{
  "router_z_loss": 0.001,
  "init_std_router": 0.0222,
  "norm": "rmsnorm",
  "norm_place": "pre",
  "parallel_block": true,
  "init": "uniform",
  "init_std_o": 0.00342,
  "init_std_down": 0.00171,
  "beta2": 0.99,
  "schedule": "wsd",
  "decay_fraction": 0.605,
  "batch_tokens": [32768, 65536, 98304],
  "train_tokens": 372800000,
  "dataset": "wikipedia_en"
}
Below are experts of layer 11 (counted from 0) of a mixture-of-experts language model. Rows are named up (a neuron's input weights, with its number), down (a neuron's output weights, with its number) and show model dimensions 0-127. Each number is 128 + 32 x the weight over its row's rms, rounded and kept within 0 to 255. Numbers have three digits each.
Before each expert's rows: a language model's description of what the expert responds to; "comes before" lists some tokens at least twice as common just after its tokens as in all text. This comes from a sample of Wikipedia text that the model never trained on. Tokens count by the router's weight.

# expert 1
What it handles: Dates and prepositions
comes before: "1", "2", ")", ":", "–", ", "
up0:134111166158143107112121148090183091128109160077060127135170116069142111044119122146144139132107059107184063112156105066188150116182121152084178137179121113095126116086145188141099128109108149116185146115146122186098098141125094117123169150124146156130148119151163056117178159140098187135127090112121160148149178117126126162139194140154118127123102150124118089138101125077089079135116
down0:116140132105162074132099181101111125166090131177150099162130176082117141131158019142097179113133136154142171110159135093143132153082158138128116151099182143101128081128126197131126124170092164169108146115123133140161106050131141081205103100176133146124100140102126166086178096098154104115158120122157149127070088239106121146136179159141100145137103133144156112131123125106133105106192
up1:138129148102087084123165159135138162144136172134165147146133120171207117134154107133095143115111103158155167104121101056147125203120135124136123096118131084117170083150148098163121106132143122153171138057173187135120151177131113131146127195161065145131101174127093132065140105149113132094179144145093136140138090109122108060107144127137102109107149118116180149109076114080141161117110
down1:102101128164118097135102155155134114105123084138100157010136172105089141137092107120123122101099138156171137127134153194122122127092184106148151134186111111151133152160113169129153112163090163099129110107212132062189121159092114101108138133135168102156074088184172150184159105136184110179112102079142102162127106140204157136080119134085095070167116117069114143125132186126174125145138
up2:135119135122147107128091157106190110139137113167116136145064047147129109131054140115145118127076136155095090133129160084144089150135169125126107127085100093096114097065127155091069156104150080102148116158112110101087097077131140164081135141086177092182009157171125105108097111204219159133094085129126062111148155095072125102087126118154149063167146057149153067101158163191155163114137
down2:106139128113143191152128112151157097144165169106108139148149157061140106147075140133121113088128109194121085114148134088133137199154104090066108046139143112103146105134155119059131125154126095073139195108143147103140098155128126146114173073197090140079111069128127130110127153079072082068067135118153131119071129123122094163092165122135132129137077090107124161092141114151130098147163
up3:096117137075096129129092101121100145106095080121181120106120141102123098128151149107112167098154114192127103121111158171120135153126103145152140110186158160058094160110135126144176198146082093168124184132091151140126073120114173083179117137175140060155116123121066139114106104156122117133162103160114182178167112096122120177097145114076186157118071130086118153108136082109177127097067
down3:103113129091113131130148148110087151115101131132138135119100156177139114124074141142143143178145154137109129179210139189136133112119118108145113143065171194085171082147114080167126101172176079089141115083172142141147140099141131156068188169118183110134154150131096122165173148137091146136155153102109151152162093085160139156096132155139072078108058116086174148119131136027127130108087
up4:126163167136119100097123091130140132156137085148157122140143133098106066167214065166091107100125138176102109192101163133112068138102060128121102148065143118124100100118131137161133147164100110180170086141107108155081181208092079114214138118126097123144171124159119146173197094084123161105137141163178157212120148145090092153128104130141086171107154146161127189147204124154144097140170
down4:146134161130109133134159080113100102128104185095112152123156062100120139131144127127126116138174152133126147126108150173108173119092103152057114156098138152143123117140140071152174152208124206081140161145121153124148129061162118117145155155119075128136151185142162101193163149109139135166140122172134082255106111109114095158176081066167177143123133113066173103118087101115109077110195
up5:100183145127056127148167129142156189175201112130149162153138080100146137101156075080142124133140121132121100164082104120159166109211145139128124060132091120113169194135099138119113121144100135126131153090139100120118147081151122126142133104117080121045068099107137173113089152125107157086067139145118097115179186037125182194121150133167123114136152170079164163130159125118171147166150
down5:110126127112117155143134145097124110135091137175101093095124120133130169132139195084099137235141122140115186082099134125163116083148100145127164134120122153082116128141133125084150145093115169191160163110110184079190156154071115119115139172141137103104184179094091147087133164120108089128138128122146120052100112133084105144109111045157097131123154153152140119126172110158110118088123
up6:164141169133215152132111107154157164063139151160121160105135112113099178140111150156048117137163130036158131139123094131141096161140158104169119153099096110142105108137152158137125128098150095134124130176130114091138095112131140137114232102167126136128139057122139136097110131063158102115127152147103080152012111103198074138080140051090106113079105178172107118121092110104145117081143
down6:157063130160175115154143157087028118146111156142127129194088115155093147150114163100128127121148175069062178157147052104146153153125138184103112159086127118187125093128125128072137160097111164117117135187076148108119079152123136144122134081128132107091079145107089080151137172153112135127146144128115109130138156098147151151140158194137128158117173140120098139221087139113139134128111
up7:125148118127076124146127166154148219129122134103145109144153149067138166175123136171130064155169145160096145189117135108089097179196098142138090117152139152069058181123122092087129121178105128089192104151085165126173099112132100083101114167115158110129108161154118150193092124128175159121123074175168075214136122121087130132132172129115145135139149108119123108174124126100181123108133
down7:116110093123091149096089165150131133115095124127088102175112109123101097137141144125148152128133175119146151138141137088147114112118149192149084146107084141135174166155117089119149149078166092094073098114149199190194148136131114187079154165153151131136160115092130172131179050133114113089131110155141105105033127137096145180133084068160132139143119156069150155139185148139165157128119
up8:094173142033109083155061159118035115115134150116134188092139146107092212151107137135131123158151153174110116120112146084162119113113114137101102094135110099163136148156120129155103091138075137137081098129021116109172095202127160112086069129127083119154102145143149131170154118146116114116163179127132085114164110154136180139152145059124083090145200122131121140146123101139126144150188
down8:142157172087145069101164176131061100109109105140124083123147137124073149124116123107165148118110161125117175096079162124151171078179137175091146116131113143111104107163133114100077136097139156144116154144143101180145127200121140091156139105121093190098146189097165174126072135161208114175121124136096133178126150077123105120127144157086201157114101195136128153107147138116094131135046
up9:134097158062114076135130115109062110096102126102138127077186123155169155139151098101128113125105097120112117106137124099185133126185153100139070108112116175135117098101170138106050144079119154129118117159118131158162017162088125158143124163136053137089104151144139142151142119057117116095113151192138121099133070201150134117147135082183143049107116113154121172121153119123118110126115
down9:107100106133083171112140127120128111057087112148071120140103144160126100127070150123154134144168106109104069139103149159056157136081115088118099134156093088158133128206147123135106179107149123119152140111136084163104111163135132090092065112177104175132160153100147140070069170104101171070102138084222130140169090153100100197162142138118086190147090161131152110141116097081081168118089

# expert 0
What it handles: Table pipes, closing brackets
comes before: "\n", "\n\n", ") | ", "L", "E", "T"
up0:138093145164154100140149180100112120099179113118109157178090148112112135097134120072092105104156128143149186146162103157102131121135132115131089110118141188091139096110118165143129134139140132142126144130122116108154090147118137135142109053141082086120115114122128059087174173126117196202086113057139137094143119151149088163131134194100150097077134144108090141113184111156145101144135
down0:105206162105089132094153128173150118178120100099141166216137081115098154102100150145118145133146088113153087142135097103115139095101087140100097101205149083167114109158122178126073136103150146181097200079144115096173148132159149110122146127116118146133143098136171091164184098104128131177140209137069137104109089086114153164157181158122051131083121156052091097133071083158085116182107
up1:131077152150131188101159135127138114086121059166100112129167143157120159085151094109122126169146107170174118136192044101135171189186117115130164153143160156146107142144045133133152154201138110123135132104145125137109087087060122149137155169122110133106095123147094110141109117115132146143155108105142134199188090139083126135170158136142161175077136194082106116171153190085161101130091
down1:162139128126084118132154084180141125106165163103174110167126118120203151085143131196180187191136180117125116154107170171132231129107107118092123082089121101143151154136102123078146135114102116132126139155141093135098104141143122123120155089170136113108104195153130111152136099132144180106079177083133171196108142123155103112061100194160082160138085128033170119158114117168119099142159
up2:139099168160150119089151135132083202127107182116148164185121161145066157093151138145109097123086059157141131102141118172151086142115050134111121144113155071103186123131118109054118159113154104092100165097181096083158149088114140091166099115163146144107140140123081067106139169133155158189093150163146144146120147157138084117157107108093175142088097091140134113129132145148174113099111
down2:118166125105133130111097119146116136146124162161151121099132095148154144150139128130060188130124100104127054131081124148118120125165137081168139098093166162146154174132086195163142140170125168162205148134160116153130152145118146109138128132163164151144134096153193134090173142141180129113145196193138153113133138133118073137070098117146199138104099111130150165132164151120120151116155
up3:129166190178179140082131190102149099089099141083124151132127132136175117163101102076120103120131091069149125152132175134109137102113124129139116096148124155140133152057092097153176146109149123137113178029141152106159118148083146110166139108117088135119136111083160072136157164117165152151088141142187082129093124148178136120204172091095109122112132125056116176162160112086135174086114
down3:111112140164114110072182083117114161165140092089118175163150084202148106076093115166098118113092125101067143105153122141136148157139159161099139148128088142144139115135115140073119143164057111152123164152147127124062101168115098149163166079173109149094126080099103136102153185109128111082150071105097128143122099127158150115130119101148104119142112154067080181132126162100121131097128
up4:084116148146070177111113114057109180056159068140108193101163163091131093103103083050115096094150117117185181144140120163071186074140137061108147124072124108149126148126156168087073120121157123161133144140144127130127127119120159113126176137108131157089136101140133113187183093094100194195153158169170099126117130121129098103112089133071165142114162067106133117143106147157205135102061
down4:117195133126094159126088106164138178096119149137158147093133174118139116155135144137142106109156134117100150120203095090106182105071183127200148168127125125070086162130148191132133165144116192154102147153101123130111121177188193171172152080087117078080189164209179084141097099116132073182113126160146109089061160069125109177120159065120096130138083135164081112139110108140114141095091
up5:091129163170200115094090122205227160119167114161157101173123091198160148101150125125113119180114103113182173100125126160087103140065087153144183167148123139125077170106173054106117154113124083124153156136188101104149096142060163160132095148175134116134143100096108088077102098141133179140136111189160098155136157106182137108091151067136062111128112100132128110125135129175166116131142
down5:162157107193111144184094123168135120160168124132090077134131142103087190081115125187149060146121141136133112095150085105078092127107107084148107127118138147111126157121131121172119101145212108158133116136089075144116096088153096100114176128184143126101111116102125096146158164133167124155154133140181101103139065092117088132168134163144108180143122079112159124148092135121069126102173
up6:123154131172125108114129090203171170124139121160148150185127124131168119105068197124161088106125117198172127133128129087128115140114057133152046084116091084121156145186117053073133088075190151171104145134164166165103148099093118100159148119133150115116078109143063123173142191150108137122169162103121144167133096169132103145101146144169157115134166139131149144107191137141130135108150
down6:152141189029138131149152128082166146094112192129128062159171191144114127181107139138118134070126067178105048142108098159185141138108131058090155131196142128128151157171118118112131092142092129134109126149121124132100148098130190104116189094153143164111163165164070123105127162118119139089138130181175107129134100158161115157180113117107152119146096140126156085154087123119168089087151
up7:099112152124146145128128121098059156167110197122066106075085122141110112133106111084151146085092139149146109151123133207084099169070133095083091137107119169150142131130145155136108122134120126106119156199195139123113123090126075126139074099151071122138142051199068094105109122186117170111097085126078127154140112077140156161196123103146117115109116157145144176089114137144167127111100
down7:117147145163118127124133083108100140144126130138143110140079159192163146106100086091136093158148131126150111161168077077137120107150117139148062078076118107132171101119133120137107101089150178109112136182110121154137178167128137192153153127138111130088151127148102116127172056164133078149119151147147159099117051150083083157165144066140118123168081170137099049127202178154127142086119
up8:113115135127168083086179060131153110130105144060148034209070113105128122186110195123154096150179111069168163118111138071095134146126117116129112107098106105165143144073088138080123095193124155131113183133116146120130111133084144148152145172119168095091109133178105113084086133122149164156089169153064228165134131157153120125122136147147109088103110128106166189107154128141107147157060
down8:116111148092088070093101151158135139087113148103079142098098144132074150166129166130155120135046136148079151096112121179146146128146095107106104160150148127091132106082072095148135118141140100125060116123114106139102095150172143137106117128137101148127146037141135124113135114143144174035116097171198105128158153124119083121202142171147133145104184143073081136113108147150136139178143
up9:080083164103102098107133109166192110139093127135147162123091067163132112093112166136148160159153128126107104161113158098144069147115128153117121153086153125155140175106113176117128159116109109202128135156106146145153138172155139119119109171128161099103082201093131126095107067150175090075111144088143114213126080075096142144105098130099122090081126154089164242055152140174149216103086
down9:091108144209084105136125090128171134112153151091166177114154146098129069122052145171121165119140098153150126145172107107133110077045115108093129091060104136132091133138116161139099176147085168151145171140168162110092126148094082210145140126151110143097111109162120159076138123163110152122119084125126094109150144108103119100149197170060130110137143086139109148111102112134088170144068

# expert 6
What it handles: Sentence-final punctuation, separators
comes before: "\n\n", "0", "3", "1", "4", " The"
up0:125099086135116076106158092156118064162130118088150129135165105128077129117182168159125130195111168125138116151172112158115130116126164133151120105124095130160084178099184126190192152129126108156102091148126138138167144179108176105098116110124112074133059111111180064098196122155113105185121167146078113138150125078147123112088150159130094114103117130174092157131199167133139116103147
down0:128074182169154151156113086146121166155126163147117075140137140098073115158145105127116141104124077107157129140157075108110129064151128152157148131104157183127160110113097142074108106166141051131120139126134102124088118126166079175122130124115103149123113124165015123157166124182117140131178177186113077061078166144145118069113144211117168162106103132106093173135163110098135143180158
up1:115156102153092119062110096117168106138156108125114079115159148084090099131104148153145130112196172055151044128085160137093098140148096123121121147129082109112130128141121130135086083119113075190112135102124087153127158139114169127121102087122141111151119065161169149115173136157142072127090136159119133186196116139157146084159128175070170124124101101136129101075171132147154114124099
down1:100060103098132089174128138203103128155092109142134164124134126119116142087151138142111097166099093124145097175150127112143167165136157127181126169164140147124124150098154121079133148173170105083147119102179162138111128065098090097163146127088155114093081151096151123134132115142148162166076096110132093115147118117072058110129083175144075113052138147126128187113077132169114124144079
up2:139154112120129128133101045170104124133128105153128207152146141116100115144115103153094153125095050150082131106119075125129095105128069168153129156118142113144160120105179117146139144081178112109125111130134148155167116144159099088151069117088096084095127143052165127131127102119173117126116083066112109154180119178174132094176160140137098153156140129092124182114138131146092174128153
down2:085086106116095181108180126125228089175138105183148069180109049189116156144152171163106095110165141127132117129082131142153118127135125078096125190108144144071151132107123129155119097161161186114182096123148131140107140165102157175141165101160114121134127172110115144148157160093141148118186171099137150168076144141139175142167151152136136145091104076178133100132172126136142161167116
up3:132179152156078114171124085091112113119083151163071121127118110096155128099101154102100097137171088087118144094180112135134104095092142128114129132137137167116186138104133129149152107139170091140074116078148175086147124148153108125123186149130137154120088109114103135108116143175087090172126200139159111137151126131124113105112151159142136118131145128139103088126177187120141144148148
down3:119143188181172137118069160113152122110158106094157093161146134131096142147149119103158115076092131166099113119070111160073142142142126116138144157056182111100182164150175128099121105137078115122103154142075126153094107118126112136130136135112142102137145110095115136140085065086125132124084173097155110079092139122139108138124098136068133116186127112121152188116107078085118149087144
up4:076171115141107136122096072110110151194120108101126179137101127199087088066065135136132128124132130155129079132130131153099167144147137149100096147121117115098127132162098097094125153132121143131102189097127102119152032158169145173083100121140168120094123086119120130122181124119143127130114128134176077133129155131107110132086221107118165083112159092134155134130179147168144173098194
down4:126127068108111075110102148157162150094132137120086100163081136049136111109155165087088145137133125146140154171111156078087149124108108142123221147110132165150143092131193128090121156140110094157099083155180118126141161061145099109108110178156138164110108152154208104100117123130162135118147111115152110155098124122121185117128043085152124078116128152133163052183134135065094176130115
up5:137074145119113156159158152131134134149143225130117160119143165161149066141201154128085093091122191149125101125173125152135099130137128095173121151175139129116162094039109217154120103120144065150122141100146145040154189084122091141156136137114128102136103118158118178147137132162110097092124077139119149147152092144118121179132134110191139131110120155131130171150167100067181108143108
down5:123178130117114168060135108119125136145114130168114111134117133180145133123097080109022151171132104056088201068126120111141112108118143129127126100117156102173090169086202092101110149144109115098138134161065135131070110139118141139081171155113134194138090116105096171184162143126110102157102108124091130096149161134133052116123141122123104083123140155144128078129140105127124118150139
up6:081044136132148140163127146114138137072107095096141123079161148146086041156146087140093144111133155142166156147157158074061187138104144146165066190112126144188139144103173163148095133090112176083094119145110118113133155072170151137153129183132152149096126095100186118106129108132093101164107158153153129109094128156120160115141132110127164145086077140053160115149090133149160131120079
down6:178185108099109126140187142114179120135108118140158139095136126112165170079114169041056118226139102098133181137140115135183111092155046146126110105139097137134089079097099145142168156137136212146167120117108152143124086133077126103136142125096099143153136126077255155112147115106167171144127101169153116010160125155108097146088079000144118096172107121085152078154117131132099248116094
up7:116106081111127112158128130083128175049167125106045139136081101163122116146161149124163202147141113103116188138073148134112158173125161114100159161099122110150152167071122132121114121071128184124109091086102148107133122130068159088103119105099137169104106161139187127126159098137131127152096123109166117088109120113163130118065094094063097117095119120105150163121146120139129130127110
down7:151104126132130170118124102170102089148068089051145121114170144141162142111164167127044093166127100167174159107151117119110112137122129134154107158205111153097133084122091115056138161189079070073202175140146097146153104158119121101076187143087172140094128110128127157154079142114127142158176141163045161033130155181108076081186136110158139133128144147135116098119140137124152148118177
up8:150114166159174094110139087138143129166073107132100112078099152100154129134111139111153163131062156126152125096080158152106135093124069187119120157134134140146119133132083040157149077160159109162091109180133111135125207138160111136095134102153042144088080141114073185135136151086098080149155143149112129114125089079103155170094090186124106143106145150153163099145137102159121070081087
down8:177173093215126182154126149069155185143159118150104135140126136131142140116092119122129097134192036095130179080147095100162113112115145073142129110122152138106114159116149156131134113144076146107130120092155074143166093145072129125130154156117234105135148172116170136181149078150099132101132150121135054076179127120162094120084100121114148172139127098160126137098096163106144082189128
up9:097158132113141099138143165189129140084103125141159073105157118096103167107139161088189086164111117123174124134182051100183102145148145160161119129124065081164094146104115134149075151153132105139114078158148174151112188099118120128100142157159136058159178149113128103106077125142122180140152114083168147094143125122185087147124163135117100132052125166078172070159090106126180089090102
down9:159152176122149126139134142124206111135115124120185154078115108156144133114117110141146137086066135154144147190112136119089088083134132139156098132132092169164034107157106144135118130130141143112152130131109123107108140160106134130150067147107132105139171141135117162128140164127185167113094078112107158055224150200078147127154069026154120096140050131116158134098097095161152097112134

# expert 5
What it handles: Common nouns, plural endings
comes before: ".", " of", " of the", " and", ",", " in"
up0:101131108112075104130141152066106116121091093160183075108141134141139062131125085212164087148104067128099089104153127120077090137086132166146220153118110130142130159101158077097132151120185123052130140139120132100151195113115153088121116104155106137112153135098140160109176120092118099140073140170119114125167145143130185177131090135108113119124151070096100121069141135176182124180096
down0:104145120118146119115132087112132123133104108090088116136161085141142134127061175065102122101085136110174135076052093100104144104124087151139123133087185129148077115152184148119149082159150126121125119177092126116173129149129142108142121160149161104153103098117149085114138136096198126145106136140111174076145122058103177131070106181149082206156130175120165140137116052071148130051160
up1:094134202150108103167141118108109089109202085158128188140188139167092149127133094118114128066166145126153101113126068133113116174145129113071066130089132148126141155137115085132094126119130106117117101140103037151115123071160120165091124169100136161134090168103140149105103108039161108117117131114149089138171152146142102136122167159149196112127171118122131132119102144127097143134123
down1:117116112099124102127149051089141113113104116114148044204092132163116160097109119142081180137082138111145102157102118167142110180104144206095147080087148175187091155175152190145146099096104130112119143147086096107143075093097110146159105150143143156114116158130108115079122132145097089146137166151107089122133152109169116071102111173063182063103179112106102131126104106183127247150147
up2:152081125180121151136137122070082087144100111191142085140168157117210142170099125126129125088112143087097156151139133110110087112168075104103111167086141118163147158106127122143093056105133123106120172056163168101156074077128151152191113126112063161117092134134126147122138106165135107161122125132086110135123132151146160162118160149072124096115116168151133177160113161078168188177143
down2:126107118167180120184077145141206128133131084180123155131132081139194107092171148123084098178142075151200122138089137130107155155057126120197113142115110061119101132160114137095156140218094150149151114132112119156165126157177151140101119116097107134097120140136127162123154148182080118136103088015081123072118099131095064122108135170190078160156143136160206143151146166122121099062194
up3:141124149109192120079204046134141154145126098174115118117122150103138121091131100138140105135067122113112172184151164143140174169203128138079135132150151135112128132211172139103091153146103124072116123083135194113175091150125204067148092098140072162132144092123120182191144149122183143135124122142075065107059151073106069095041138122127112123133122142176132143108145115125138093162133
down3:148144147111115170104121105138146103171107089040086106175137120091146098147147125122172151125134150123089082094132109144122075148128137123125043092053146210130141151126127114093200103170123157123111140097095044132089165189169141122142124096175187109183112138143141167146199156120138146130175100179165168120143179173089134110114100123114141136183098124129162147151119164146132125151061
up4:074187151108158080121134133146113096141153096140126138070108121158117139146093134143137094182128103154116143141143106075132127165101074094104097120115149068113113173180136110113114098101080113169144161192108195101130108143180112136130122088095214109133142156050141128098141111140181101130147076087118106116140152151120133075178150110143139054098155128058085150060139136109151087082111
down4:149107151138045190124155135087137135108158111145147172202140089140103102136218120179115160165112148099216099135145119139117132137132129125079126110154135132152116173143094091143164091129107100093136077127169093085117169123126173135150119129168155171117102174136101130195129101125104112108127160118118098169124153119113121100128153062132166121097151156126144062129127131118136152099163
up5:178131083128131125139138154147118105106135101154073162131109071116142155070157122138115135100099138108131100144078134072093150168161070086123067156188191106146115158141159134150113141184163090110195142129096104087118144146075073176109094181119172095141130147082106160123124171127160119136120152096122129184149087126153122145104094144048144124081125111139151086184112127122080180101142
down5:145133133231113120110126064110163137145073173127129118105090151106067151143129157141186150143115168169141161050156170170132131120097092134139112131063150137111132085115074160100155166071104098096135116096114141153132091157187146114134171126149131180123162081130126102131058123141110102116119173110123181114112142125119165148130137146151131175141113090097161129100128178121107113179147
up6:165107094167054135129148115096124147114088120125193159107098124114087182121146135083173139090104107106108125180118157104124118128183106097096112139131115085135118113130143189132116133096141171087136102213135112121083142101126161143139105155167118181110133122077098110110160137162153111164076150131154110208168203151089143083133150112072104156141117078126126115105096165122105076163142
down6:090088172088134071088175150168127141142109162127093117123164115120126153209080146101131128105174171094166071144136130142128152113154156131130151170131095058165126133119122090138130101122169113077128114059141080146134168151103156079156115161161148158135184103084093139164146102182134132117155123153178143158122118117141183167085184155136118124115167077146131176100118062132163167097082
up7:094114090178184090134103095115128084122075090095141119125150191159090136206195156197101150142130167182068123131110125106136150130129140152137123124162065118154133134060093123102091179183154154165113069157106178068108136103161129156161159122122121127101104090139090095127166150073104097141119165141148124104101178158180085145145093166136121147087128080136123125114193195173129101131189
down7:153112165144136175173124148089102157109127177181133149102110029106161120098066141119141104132159067116154081184098153129104120103115068109110133179161125139131157178133123141163120073083135140080138115143151084183086152118113091138092141126090109109094103112124155133119083067139147157117133113124160144178137158070139151113158163121171133136143106153186058122073091074130144127114143
up8:098105093082079086141105106132123086134164140112138092081101135126157165088169112120114120107146123176107202111059180105146055142109104136153108132145092142136095149150108147151127108066123126093110097152146122108091075062099089124101192141156115053160122219127080129153106118170108123196110105108091185167146118079097127124112136143115173081162130104134076136091164145111136110191072
down8:178178113127144156130087095122196193117103169129151158126119135123153105151094100154134170130156155128136149135156124176177110133097193111117171113113169127143139129159142178111167140145152172132107214144117160114174076118118174124114135064141161137180133121164141064157164099127125124097186161131085106109130137065091158146134101135125156119109158144169109150082114136098129072093163
up9:149122095105132164091095142149117062109120148164147120140125098135034089148094081125117136111111114116119169040103083113107145118114107108133071139094096110190128217102124163104111100168140166160130172118108122133060116153122121122138091066129077156147174164110181123123175068010079113069069165090083070169126183065147141128176120128156105105170130114195108120159162137141121117142152
down9:140148085104129124122106252143079120188164124128145096126140145150120115121183100131155145086122170092107086089127122082139110119138085173053117154076100149204173174088123126110091144128087156112107093137122145179136112150147125109115158120146112086138109121087147131104096161100124113123105144083081126061150134132145085156137183144137140094152121115182144184151066101118159162109058

# expert 4
What it handles: Digits and past verbs
comes before: " | ", ".", "–", " |", "; ", ","
up0:130125139158105175064106103064094096080164129123129180107100117085110172125172157144146077152128180147126109101130090085130164121091207136048158100128090155122094135162128090138114124111166189110087078106148141109104181106102122109148145129063132135111123079127131131119149191191124125119178148110147110147089084160131131093104144110105111097101136139096160096108155157140117119129133
down0:073150204154121172161111113166123122175093127156112094117138140156105178138132103124062134110112079139133101138088239127180169145117098207155097091153192164179150118118143070203128158134119099128144172148189132133109153177132127172111138085103178174047178112145109171162078150055103118104175098141157131082133135164172146163146149131136115177147143173151021126144126103143151174113130
up1:107176117121168070090082102108091171090065206177157176126143127123153125129120095075148127069125112208121133145074092176131149188131174119135157144189086149065118144138142158151119132087096059110139212107156142134133127130084121160114112157142148156148078119120210188102152168080161146124118120171112158173136158098111167124119125079082152093107089089150169117124117119168170158182159
down1:122137127122164145133108166075091100132105134112172129137108187142089159143129195098116143190056177129149194116147119059102152096125123103123148122110102139186124115136110092125136127150103119154101126152110154103177144144139085142122216158070192136089140133114129108125092046109148125203112072166134108205125128107108125163121158150172147135171101102088130102125156089175085166081072
up2:161106101166152155130161118120142105113126137142105132171093066207120111164142146118130127149095130130174116133117088073160127104143108091184112107180099120096114121169085160179124157163201147128128164161087164169109123125218147160085156149173175134188145114174170166188103162147168092069141165123129171137127114140116099146067113109097171081156108168121110086172128182125218091093124
down2:139109138128082106142151135156085122142099202161086124147047105135126116147113155211061130183141150099131131114120117086115103112088145157170142093214122134073113142134116093126062105086164068170092132173100152125132096130124152124090175159129093132134120102126193122146144135095137127137158165151106113061104160125152139211109105134178132109189145108057087123105103097119153108131130
up3:098126135213116154095082141083094154085177119145133157093076123155135131110142142122168150098148145120109129124159112149172158127084116138112119139067106098122153190137137145157167130155115149131122088109130118126128104143048126130156129053063075133126171149090095171166123112100186159143130137115110073168100105121133099049122127157120132110098121115104106082218144110148107108150144
down3:115118122121113193126071186137152100090215114149125077111082175205119171074122130124143122124142127131134157176092104109102161087092134173091116119116131139082145156133194170122150123148123137094128063122103084127117146197131091124135113113133182139134201153119128170121103160102109130124114162124143179220100171116096098140086145162160142123160084095103108163157198166138154109156099
up4:140155135155148152150089046123173113128144143136166121098160069067135111123096099078091086143089080132131111154169077114138221124138118064105158147136155116160120191109150166163154122119134140132129118135172156106123136146119075181113078143143110135188126083118111158118140168140147143105132173029100122160097136069179092136100172139123191144164131102110109164129152115124119172138161
down4:109101124143160081134145121157138107125171097120137114128131178107139054169114092125132111146086135140115087108117152151071126142139090096161127112106134159159149121149105072194136063078140166146084147178079075132121127124035098129123071105128084133098158124130106076127070169131140147132107199132133124105134048056127110156088184093115111092083132156060070152148159115183101147125117
up5:160128063118130209039129141154110114126138143125073138179142101088128119119103102099159183130117065104085113148121119077144124146133173175150113071169133186134176113104125158147120078093105126151113144128144068107099123120116141115121114135097106135106152150181192136086116109135134111141047092111104124125131086112192064123150125110164164115150140126071155117122069173159122162203185
down5:171214071146134169170051099131090132110110164131167117134104120149179176144166111162095087149170145205107172108156123106134059152105109124131110152138064205126115157105138130186096137128120098164187135129161213149176116066092124138104109139142107129151134107121197151140142127171086085151107135167125146127093143135113132100134125147138103150180141067103131120135154120135167167091104
up6:101139093121071093113143107144167140131128142131113125161107109130107151118147127132142117154067091120095185098100136115148133121186174125081102152209128136104141040111140123169098122121093153105123119148114116194161127165093150172061182184126109122191119145101083107108163117153111147131118149059129133174121146114101147172148143110138082120125087165153073110109137148146114118164129
down6:152147104106149054047164138126109182158118125074078137103171102124122105088133139099125145121119102102138067130106120103157159119109125169140093139139145074069080149041106154120109177160131068151103097130097088139125121152162154077123091124137108171155190141106089107139125140079138125069137164116171206105156158108104136129136092165135101165144148133137120149096175200190145104158083
up7:066143138112181130150209131146150109084113126137105112152076110129112112142194076110137087131138113125145179113115147105120060141151189139116126132099121096172129158084091090173142118111152158115151088153159169138122159117146133119146151056201122140124062134188175109074132178092138091167130129064140075169116142181143115138113088175117172172139114214205140085070110128131176109112129
down7:135106029154158153161156165153116180073102157100165134130141111100156103129126132116058118063154147116162084100161197087154089135140131170181132129158109089151130143169057135109117150088123143165104129098166193129134104143172090116130161182130142121152120131142148140167141130100137126146167129126130143129186103174130095170106126108077058161197080196121152097142138125106119112108159
up8:109118135154061130127142113168133137106168145120142147135073129156153125107053107166159126073127158151095139094131133120180179118136144177110133140121154110115117167080106126121182104107090202098188193133099185120093136062172100094048091145104132067176127116145110156097092145103098134103128120099117096167131130091087088159156107137141157125102187092078072149161124161144120094111129
down8:123165129148153110112083120088177139129084073134118143104091142113059126106174130093124106129127151127150141102114082174133168094078147127134116154053107158087133167120135075108108099163135120143098138134058090107116108184146140125071125148163115099106183122124116156112130220137086174131181158115192130174091154052151195100145164030087154084118148089097135078169123132148082113180151
up9:155110195110102123144094153103093135109091117140107157095112148129158168109126133149124082111162121109191111137120132155151112133086184153107151171086172133119175107139123109159155120170128137104070202093110143099070130130122080190103116109137145112165154126175149113148121144169157138182145165161120119161092127122097089137108093147153149156149170158150192128169121164099097131047142
down9:115199109148122147192089075121100085159109126127172093147160081159185079153030158166191131089133087140144084110137156109145121126130156182111127101155070141115153084161135094129110129102143083148181105094130127080162114177120131083102116152072105146157136156162105138131062118117109071096136116098131121097104138147189118158147133094127118132164120094128074121057129143136076111139089